config.yaml
n_layer: 16
d_model: 256
n_experts: 16
experts_per_token: 2
d_expert: 192
d_shared_expert: 0
activation: "swiglu"
moe_layers: [1, 3, 5, 7, 9, 11, 13, 15]
router_score: "sigmoid"
normalize_top_k: true
routed_scale: 1.0
balance_loss: 0.000133
balance_bias: true
init_std_router: 0.0166
lr_router: 0.00037
vocab_size: 21690
norm: "rmsnorm"
norm_eps: 1e-05
tie_embeddings: true
optimizer: "muon"
lr: 0.0121
beta1: 0.9
batch_tokens: [32768, 65536, 131072, 262144]
seq_len: 512
train_tokens: 275500000
steps: 7195
dataset: "wikipedia_en"
Below are experts of layer 5 (counted from 0) of a mixture-of-experts language model. Rows are named router (the router's row for the expert), gate (a neuron's input weights, with its number), up (a neuron's input weights, with its number) and show model dimensions 0-255. Each number is 500 + 50 x the weight over its row's rms, rounded and kept within 0 to 999. Numbers have three digits each.
Before each expert's rows: a language model's description of what the expert responds to. This comes from a sample of Wikipedia text that the model never trained on.

# expert 5
What it handles: Short lowercase or capital pieces inside foreign or unusual names and words, continuing a split token, such as Dumb-arton, Mozy-r, Mé-di-ations.
router:445555576443584464435548517575471404561545535548476536435507507528534495526565451398563353608546427442530439479454498430418506481540443471477482576528479499534571521579394467482542509592463471508480428446433457528528537545452522513496446542482530551464441499443486494547545454521479555476442562543400554504428522451423471434477563501553500485476478430517419471511530418532495516505460575578442449499448435588427447451540553490487501472463547543570512495504483453508556559472485448515563514463501513516492611559519559433492459505537434513466525506450533560507491532531445527440489416523441460493494490419418522555502468502489503504522502414433497389518499535508510451503527457404595524354589463469491411486523499483542452439565435408475666532501463484544472494428546479
gate0:503488444404443559503470567554403520462405577401514490554518566495529476496478513498465498554526515431505436429463533604500602473543522407462434506628498562580489539520483535442456563577566503514405440480461493490543424509460566509449491538462526525497507550535508526522421534596453473437541495529554493567458505454528635490442518508459383505532518501531500396470452497498553545462491440482448506496491512533460489500523581523533436486513474541462459601450344467496462531493503460541466567559456551444584517523670427518536431577492553478470514490543572475464491415565561472509574526555473447455498510415492611488479528514463418519542407546502508443506505495567512507490505535449523418486595525491415522428626467455514516505547517473479535543394492505485430523530484463
up0:462537521438466483524457566512411499500504531428432497458489485550450517530530391538483520494526512441561434418500583526565550452522547527423546549562515435521511517514469540475509534646523464494523438569501564524550439515512567498445452541477451600447481503433495544459377531433546445512500419490441522485466455459495507533443521557500431542438564510484441467461495535598439547539460526519500536425535411471522473519604452545550354484420449582407515476477568413491604534538510452499479517578488496415491564554503523519542540475521508495501564508521501508413406553544531570501559478572432540449514483470520563511420425501478494453420510557597542436478528508469501574619488416496562463500563517548565441443614494561504557473547495528517453514394486597441415450475455498

# expert 15
What it handles: Space-led numbers and blank cells in statistics tables, plus a few words before quantities, such as 0, 23, (10, per.
router:538534584471487533490573484491498420503515498558528528418497556525384531446493588487466513507589506549507386561485467433452524531435487426519502466572538536564484553529466430386561567519583422586546405479473480551479541528489510550531493421548500510485455434469494519439362470579511418532419506565447479385554484466401476485569419513510504503484541521488423441451446481528462550511515534529449452518488569573491460482531449497433437608486517447453541594450430505509542446411345429383438467483513485477473473480453510465514453519454440461540472436553454591580452505551554590545466438523479464500456440514456534549479476486602438546490503459501499456493486476514529479552523476431605556537557402471449440454523504484547516498521415503466568478498531442452425498504540471
gate0:471507606479502414465405503495458437479478516546431531430397595500426526502458396421434361521593453486539498477496566457412433414516544532548438548619488422452372489473479515502470561529521478539514503525522538529507519563527492558498483440529508492471521448508518514450519477607487421466454556538499487536601451543476553569478562531521592441586511473493449472443508533459426531629538525601452592482509544478506542451501538489405505530430435492515476566518552484545551493403468468553472486461525564487489548491544398476505558507494457455544464463479464531433411483464498618505568534450502480513528499549432547538436419525540563562534410502556522486492454534503493543556503520438578509534466531502539552501591567428500521485475554432541450522552607480559458408495545435
up0:435452471499533549481493507536482509504464470466569441585560553507597521484519534560497546419372444524562488486522408470621510533419535530459485537435459524431566492462519528546457444431479559465500423543488537488449501552470523428469406516411494574516462519500504517561463530496473566485589517487463510527349471533480509458431445471457417445389461505473561475572510458488558465448544447492559437516579402528588470471434424486516493439538516567491590454477502533444471556575498572479554529498426520529515490527468632489475545532499585542513497558466439563568469602495486444449603521517579491503521540412554458543537493591566427569444484450444563488505554496460530420463510461530389451489556483501527589546500514551494476467472520602376501474482431562458544527545511484

# expert 7
What it handles: Possessives, verbs and common nouns in narrative prose, often about a person's actions or career, such as his, took, began, time, out.
router:444557545499512516491508445470522480549530475478484521553507507542521494531589538484579485542600505559514479549475486487425605484509488440504514484538601532495477550483488487530527450474467428533512475514455396449499531568376558449539502468435579500405517476503495495513496452552475499547539552550524458579498524531479626437521571437522505499540495542390527501509492504532487510564581520507447519529465420565500496481621462460563496521481491475487509461479458492480623448399384414445423519447484468428459454467483500426573488394498519493493530564442496547540559473546440441532490489518371467482461481416365552588420412441571422550527525471518423446492464399525454481511452490383619470525523434473539535504455489461503501462552377494545569465418509387453498561450503516
gate0:513506446485426557538513549484554517609560550435528530506556518540545514537449520415614533539431543427546566524447583343502550498504498436369580479524504536561453541463524522503521409416461609592583440477540508496484500522428527465457532479461535479465418468492519572435625588484542524519462520447526488536550547568505512475500526551421505571523460532509534510534569361466476569419457518552483464420526485532508551471499519570513421520477514539447519535492462576537518453493512379504452506515528466510548504548481482486482531478453531511524428560523527445534463540513514487542528366481457532437456511497432457582475452516501371467487507513545540441559539528539510466577481424431514561496481457459488403482416533495537504562532544510465505518486430435539334434486431425
up0:592512458547442559491500588444498545568504595458515567528496535561449500504394579489601498536504432567413533451356534459568522559481553366477596529484636457534473503505567534454466481480519519461561480502464488471434533483458459490512429448486536524535432491424470491527528551541533551448518469431566553479598526511537582573535391477502541478517455475521624415439552354508535500527580552460513419484545520474561458567415543523471498476400531513489540576374529448518445464485558459580393491403457527486507524547453517495544587537508498508562456508531508557538459489503500512453479515503493516423490529446467523588451508578545457459441457503527588457486529494511459505487465478407564548480488477471490476536531501379474485589457498479499448532488443424479429497459486508

# expert 9
What it handles: Digits inside numbers and coordinates, plus Chinese or Japanese characters and non-Latin pieces, such as 51.530, 8°N, 李先念, 歴史資料.
router:548536582345553469535495520452535521541493509536449496517523592493477466515554403558455458517508525464481539497571491463424511454492519350548467608517493508557477490600376510439541466581459499556537529531500428512507559504534577420623566457601453543524441498458545537531497516546501479559484574518476546542516589492450499480621558447497451480525522546508438521390436424454579601470487531550462408457356506572534515433552425492513476511500547487472528542511434461588572524455515466474553468442476535508544549493486517437486552418506426540484503461512489578549444501500525507581617462569492514486452439476479606563423467462520392520518535463453465460511526457562528516463532510430523508490577465431451481520476507422537537457506425486525529535513487483551566540535521406
gate0:509441569494534495559550504526522425481495436431455577621542454544441483531504442471487470552534562482495525498508452501587504469446465438492447515627546451451597531506386545510533482623538497464621497562494505500544535485470563485532466586515484393551428407406458475464486549481423515441531497541549559474448542529412455553444604551461507502558510449396540477508488476533605560498548446550391499406476418562504618478487537514534449543515569512505489493386444491567472509436497446493468479505547519532476510476555402513469531502592487533526509515560602432506462538455572523391473475579510521492456463557419528461592504459509503441583368451515495467456518597433477475471499510510493516550473461473533419510464492531519513551497561500506546493541458566480459420463428483
up0:603502491500463451467571515556505566482499631486523533508634501510525467478524512582586524509539613566403429455498491381532588534454369508541376408535520453469562585461514465514564483533470539463441442514523522471534483507466522545491441473506415577541583535526482572477427445500439586539635492557496517469510485490470478521455534548519498493493559488428445503462532432429568540513446485518545403376559475503391478415551534433491499490433512583464461561470560527516439485448537508512407520480478434516474534425536471524452479443528579536549530554518498436514390519525494460539478502479517436548485433528453460416585533479505498511570450505547479546568492539509513497502474429536466572472489485500541531542467584572573512501430432420498531487434568510535426495498464400

# expert 13
What it handles: Pipe separators, line breaks and list dashes that structure tables, infoboxes and bulleted lists, such as "| 539", "- Genus:".
router:543535472456573516474486502509486413540478508519494588477520470561435500459546504479548433490527476494462414412554375483438459477482493454484468647600490432564489539605469376451474527472534453538573518523523464517505503529394635474463489476451494490470465517405512459488513555546458554474497509436529467469493465488473459465518464446535511468440526556474479484480511441489491625482521586575439453507464512511529475523516456477454388535473481433561510560479397498459552554421504493533519463492452475505461550551404458455473424487563436511501503518505543611560522540616529577456469522526477480497438412484462544478461523510552423577568549412414519502470559531495523469511547411413535550516541356443489546512434476343538461461571425503567545501422547476423466494540458502
gate0:470539546599529522432564592434606551463516460449518413516538548453546459459528511487515481449505508508445437457516480482558580534471475501452566444500515484510563489476457493521589483465481481513479400471561452558602473536533504503488441445555447558607510388486522522486429431544528465480569616578471452553493551549528468493481462586491445571562523425553490531507512556521469477459615516522547551597445418477533488519453527545508478548526428491421461531622567414477464609442476592475486522515464443498601522480488509512501528540537522571513431497536454413413468490509420472521464509424400539589517564472460479514499438556429612581460452466501544517539511535535402460501433462460474420409472488425525411488450536483510513578468465518447425511395479531482535494496517592
up0:437497427532580530440584386559489450424500523534592500427412585545528527456498516469553516604457592566510438511527563500417479476555506433524469598528472628528520408488386478426480501523580381528467461582465478579485528541539533491484522451413534445529474572506411513488502561415511503485500489489449474434571461505468477503492511471486472478466472517427512468431531487527517574490443470537544422544519606527491464511523524547529443476462506485536535574404501539565491529458496480553521464497495505517404527553603515445445399450471405398426631554513512529469498521499522586434481554542551459546402419500577552494513529492547507527514460549489524553444497437450521499563578526460461509432495555529455406494508518524485535527432472386554526573498464489541526591554458475

# expert 10
What it handles: Middle and final word pieces inside foreign or unusual surnames and place names, such as -ik, -os, -ow-, -ion-, -č.
router:460423473475501424490549439467532530539443474526427581473477479544430482458481493577461344463570547482458410472517449489422412503445446483484494602557544468522570453554511516455474498565539482531528612495548508532483508503462594470515384565463467473481511607409470525557538569492496469509493495482457554492491482520480530562493412524424560498397532484435512483435421491392481508493488566516544499457521501501483519451550491509468487448553573564539491535403476479477509507432526450503512360518501518475497503576442488359468460463530528543470434546512429565455571509505556506417481486563480487504460524430454522543505522555512422560469497424473389420539451510512459476570503531411583556511511443440459515417449434444525426426570448610507522480464603418565439540447542563
gate0:435418471547365383528491519463470477504499457540589505475544520518527510463564478519471495520458515577372503525468538547504450425482484533392519616500563483411452509485541484570490434476583498462512431488492489596583477497502517507527403465467535526449550402531567461468592536459556566395543443568575502493480527492478524441530484462480514456434449567518465570550470573480548560438424511567413457453547438550551494530550539524478519486533582506515536545491473636499462450494431542502415421539454512598487422483540536540504525512509443534521457516495474503521537453575516512479418468497541447461526499493479478444470578496544472505524492546557434568479614562558503535494560572506575618429427451513499542514479379487470494449426469579462493515447618388509449459502464482
up0:521424497412423493541523546519493454496468500518399520523552416487404563508411577513543486525531474531556546540510497424440531578531522462552497444480463514446497517558473563442459487497479535521478537349496571468529514580517519507522442389602606679540456518513444480441469470494456483545481536454440500480433512522509507507497512568508536533606469397432568482442523518379436479508516506453471505554464478485459512510502486404484459508488406434511509455470465391499519491549495496586582521455548511503471437548493529572476539507530650437481507530490513520542446515473551479529547533475529537585410567499496505446504492599460522464497501510526581539567537436531498439535392476614580462498619488433453498519420552434433473508567540433446539478514480596477574493488563475

# expert 12
What it handles: Prepositions, articles and auxiliaries joining clauses in running prose, such as in, to, for, with, by, was, which.
router:472504503483522564527492525442583448527547465594468614553538507559400470463556405463584367411560478522420516492480474459437474488398428486521502597516428508480459541574457507448537466492569530615521509460489400430544496522397553445456406436506468476435492492453547507543481531581499484535468476560449485442481463569518551493521524527507580371487522501512473524490481499612536567514493518536437450452466477484514438519580475454615515451385507507483484501486418538621544534538489425513473494487439567532512526617508539518426404445546552557500523443533532589504547489512447533505484510563509482496514393451414580581524547439520435531480498466467441397504497494533412480542497475460568499490542453476473569534501525469503475421486428515504556480481553426522510470579581452
gate0:455505455518445617492524426474475439415511481463484526518463530539479566474504587478426511515553511400505426519466469545570481556454452404504603532479567380473422513589492512472565534419564481590579513456494402513562496493576483463554477461546478459474503581552492468532428480469485459542583491514594540441481433538486485468526479534487462612551515456500550507567496434469505521489450431457519518522431503482478536546544463386430506538504546494416572488548513530521554478468496477418428409493435498482576557542569518486491429392494495486484647566566580536550439578578510543507463466560487557538493409416506415600453592513483523554502525421536624455504579485511468450419520520384497542541554533494437516499467523453538445477453511505496535495436471496575494504469460477
up0:521564463503560598491526615460526478511492490531521528449381355373482449612465520476501497451449572540577510410538491527474522529454436474560541503474486387519464515492534521607527523494459560517492471503451466466499411552501526535564462429549482554451462478565496498533510595477441437524513496513517478504489481577537508538611481486546479560392507443486545496480531566470518555435404467492521571592499516510504473572508428561483462500526514552439525522493576393556518430476546513445566500566448520411413460509515443408453442561464513390596552437493365570478528467593489393507510543490476513481527467577456548469491473521562526369529449487544557492587503471499542513490409482351494505445475519512463563506536534481481543463484496504497572485455516549478540491516455552

# expert 14
What it handles: Month names, years and numbers in dates, ranges and tables, such as May, March, 2011, 17, often after "in" or "to".
router:498439539500539582424538537533565420617504446603464568445523483577492501473462495470540493456526456493504484509586478444433505454501523444510427550556486510498477578581454514481586512516529500556478494505585435569516509554433592412572508482467510521486418574466560493460396508590515449451498532476448482530485519494441487505606451492478516497492488520451478506531469431572566539530467541575495517445404495523497413490535441493439508554479474438609457598487474509496581453440439388476517541479479496488480503571471515382462482487509464494521524463501506589556515491513467513502503501559448460423486433444476599426522465498598384575561474535356484448523501471564522480499460496413570484606564373450487463478556495432473533466554421451557539495508530362493456491488567415
gate0:423461540458489482470491402483484480461555514473587544496510468554572485580538532498479546531490498504524478582482394428525482597512475469530471523469526527516516577481522485514583548466437575540459530558511458487496484511529549473467495455542472540494539445503505566480544520519539470462622515440439459495548498491516379451592439427482425528468597474461387440564443443570586549454485525500543452525589485434464424491629452478527471620542552544413530466514505532456477420467462470477410576535451558490570440467543490499539506455434533514421507561385553464489518538530515527580420579514386475495478511485435488422548440469461463427549376478470457484465438407538541545511519529511453591592521538429530515565468491521587507558488535536473513523492414578475386563526542565
up0:581515460476544469490589606440490516459441457492448451507470513355567562523470522506485593547557499490514431462514548529549557548510558572588590530536486543485513556430580501468463467544538543525531469574512475470499411513545466501508472491547488520515509440616509437558487518489483560508409466536438466500548492571442520417546472516500521473547408514567425473430508467450505423562480595504559434544499459483514609428373484514598570510453480528431493490446475508454409574456533579466482492516465439515445426422408469547540589496505561523545522480390435546422437472471427429431523561478559496508447515447563520536569520536499600513496489404588477550433514488442506475574538427504550450487510406489482550500523598507505470468516419576453574523546563432507497514532501452